config.yaml
experts_per_token: 1
d_expert: 256
moe_layers: [0, 1, 2, 3, 4, 5, 6, 7]
router_score: "sigmoid"
normalize_top_k: false
lr_router: 0.000411
tie_word_embeddings: false
optimizer: "ademamix"
dataset: "wikipedia_en"
Below are experts of layer 4 (counted from 0) of a mixture-of-experts language model. Rows are named down (a neuron's output weights, with its number) and show model dimensions 0-191. Each number is 500 + 40 x the weight over its row's rms, rounded and kept within 0 to 999. Numbers have three digits each.
Before each expert's rows: a language model's description of what the expert responds to. This comes from a sample of Wikipedia text that the model never trained on.

# expert 22
Description: Commas, semicolons, colons, dashes and pipes, often fused with word endings, separating items in lists, tables, infoboxes and credit lines.
down0:467585468581450509582496503470503484514481586475486570478523525506507485537452503500527492556421459526516419511539516412426536481546454523534513534442472523517549590444501495503490493492494541499522487448524481546513495493550541511520518482459458438460437435491548514485460522518517441517547515504426543541418552486530448470496545422552496493441441527550462508435532455459494470513487455486473438471498451460509454522473498463443528501533455540552472492512457551471547511512476489532538477449438449535559514470521483502466521452500505451571448629536446506587528483503463484492

# expert 29
Description: Opening parentheses after numbers in climate and statistics tables, mostly Fahrenheit or imperial conversions, such as 21.7 (71.1), m (, ft (.
down4:472471479494552549487497466541502526549512522496562430490507496482560504493497494471459499538488503576493437476551474471616485583524495524465504446491532525546534489450534536554500447518558484523407479569473482415535510454472448507501505411492540513420475515523485563496457481429577506516524457523456501481523536565495553520525453515471524560498477477560471476572529490504475501472462469470560449540541529514452410471474512529485523501611514457497510515511476457545471485549564501499566562580489531482435537497487459480598462427491487440545548524520488515522496517573502515569

# expert 14
Description: Tokens carrying a trailing space before a number, such as colon-space after infobox fields, pipe-space in tables, and comma-space before dates or scores.
down8:578506474464577521418532438467476491491558613561502453528453505560469569450486517515545490491495503503564470403518445476533480501401531518524495514492475531500431571494478499471515551457497447533563543480483472521483438530475563422513512492464483507523442480512372516520535507517485537546509430468514558430497509452512436473525476538500474529491487541510543535495457551538531504537469523521469501547532516522549564577516492492573402515565471529559519468482517447514498469544499496439475473537482543546542554553501510539484514511455457521521524470563448445503440487466484530520

# expert 1
Description: Main verbs and their endings following subjects, modals or to in narrative prose, such as took, began, include, gives, showed.
down8:559466523532520510475529506521530453558417520464447511496501447480561520529524501541456520527522494513469494536417572459489542422482479540494448554524469494463436506482424478459479379470491449492465539476545513486520498488459490458435447512553521554514495522479509473500463497515411523557445473539485514550505500392505518514542509530481487522515511537485506399535520504486518464495401519457552447500506373478507449486504490549523509506477476576549503518525460549377467492488533529499414566482552492467502499533489503554465511499503517464515501552565492464518505425434496580526

# expert 19
Description: Cell openings in tables and track lists, such as quoted song titles, vote changes and name codes, plus nouns like time, season, way.
down0:524560556537486549551530510625479535504541558569521531517493469524490498477508522482544553495498536523449609477402476554526546544454458464484519531465533513502472536403405474487518469523502474526432525425491489510582548478500481508541490509489471512577545469423508515433484511495465511480530493498499499431534475468477493530427437533513485458423437418479543511470484476493457510467514446482547519493570435528496447530550472479483471539465491483526541441551422455505536520552500560447448572532488451474535487474508487465473496488466519540549564472530497552535511539503559538538

# expert 7
Description: Periods ending sentences, often fused with word endings or followed by headings, plus decimal points in numbers like 3.7 or 2.2.
down0:482500456592439497491526532465548522471485549520536541464469479473483445499536501561455493568486516477520535588549486473496467552474494474527494493422514437461579503511522582490544517527472419467442468517467507504442509514515457493484468457514484426539464542553466545441464474545514526481561486522504471540506459481512535501549522464502526499527463506420576506488536578517536489508483458525464482425500488509532490461456499465402544517521413502574491513541500453501423529536522524582522541499458439494509549573530540517395418511563524457541521519461493448515441576481508435465

# expert 11
Description: Word-final pieces and plain content nouns ending a phrase before a period or comma, such as -able, million, cells, resources.
down8:589551509560507551506493484551497531505504472454467489510502532461522491449501494515432525532497461458537402568478539479536517465515540405541476470523516505537583510501486451523433513490502445508533488514487441453485503522431439512483509529511466464446451554523564537525593498550482435439522487475481525544552512526502499545474476447520476522454485513492544515492434455506483494496525561441444488540498485484448504506494558495465608467511419517523500502445526450412519469441521565570500554529519520572487572470499474426511479457456464481540444461403517493543592489512428475486

# expert 21
Description: Line breaks, section headings, table pipes and list dashes, plus stock definitional phrases such as is a, was the, (".
down5:462489455507521437414447526564476516557508533571514474467491481610470443494563469483507455455505511548495507413434429519496492498530542511540516452546397488454502494465505469556505458461574506549549498497535507495474505473523467536518513441456569519471437573464519530467516512481532518516524511511533457493452470486540596519495542502544480506543543551501517484527511507474480505549480532474460505437509520510603502508467515430484476561390537549460416497519483490551517447466426468515511477502494589474481435433485435512465504456419499559526493500500439482458481471536455510552

# expert 25
Description: Determiners and quantity words before nouns, such as many, several, some, two, these, often after there are or of.
down0:486543422529560510508478512408458466449578465519564493540525444484429462519548463505572533470517455478454540515505515536460462515503540542522426569515501450462572490530510556574516559491463565508463476552472537535497528489484511502529521512505509502490412540450517448534497506493535501505496446580476565531468495457485518493517610521492477472436525467470560461448398538449492482499517469459512534551416516439540476473524467464558531453520455478472500537526457521552518518499482482499494591465472591477574497401460536448433473491550533480464490482546511507473512533537482483485

# expert 2
Description: First word pieces after an article title heading, such as nationality adjectives and Genus or Species, as in Estonian, Canadian, Genus of moths.
down0:476487582568585495515467499423474476471525464435531494528460486538493530472520501554518526607518503539497484512513486543569470527524479577550465526492472537512503462483492516434502558556539523488417532477516517439471526527512571522475457593520502475556468502563519482536473477484541486487461550496463409509516534462452518440535518525451506497536497602497484444429550516475551545534510487577528555562443467398492489464421472484503582475498536519468453513522548559511560501508503461448472507490547497498542498466455477542481462528530516408527569511505483534523499499459464547585

# expert 15
Description: Digits, titles like Mr. and Dr., given names, degree-minute marks and mid-word pieces, such as for-th, Bat-man, ′.
down0:447528505474527527548439483519554482559523505535522431459491530464490467532460457465494621499444479525481509475490531447525456522571477470503449540450511518486512513537547498544462515568558516534502493500475506559442486427461474505562502481435478437487567515495578409498447452458553491484496555537500543520506545536473466493548501594425566470466555435515465554460474498531490494490525455540485586524536560507510408523551493503554448515529552524524525503490519495536497504486505579451548484521548474497441495521450555595517421470511546475475563514513451558518540463491503443457

# expert 6
Description: Function words and auxiliaries linking clauses in prose, such as was, is, he, also, ", which", ", but", ", who".
down0:450474481526505490489533509550541518485579452559464538493432552501451525527538500493466612509504507520485533515433566504507432590545510466593440556535473486542523480478476579494525451560457506476490529492507528485537484546561538496480526501497491459493426492530569464524458472539493486574451582508524529406495525581491507494503531482495454464545518483442555500534543457484450482501530439471521508521484584560484446500539513527527486466534537528507507494598531442508526551540482509479477547550496516476466540523550580485605473497541484506525497536543487462430458503421578454502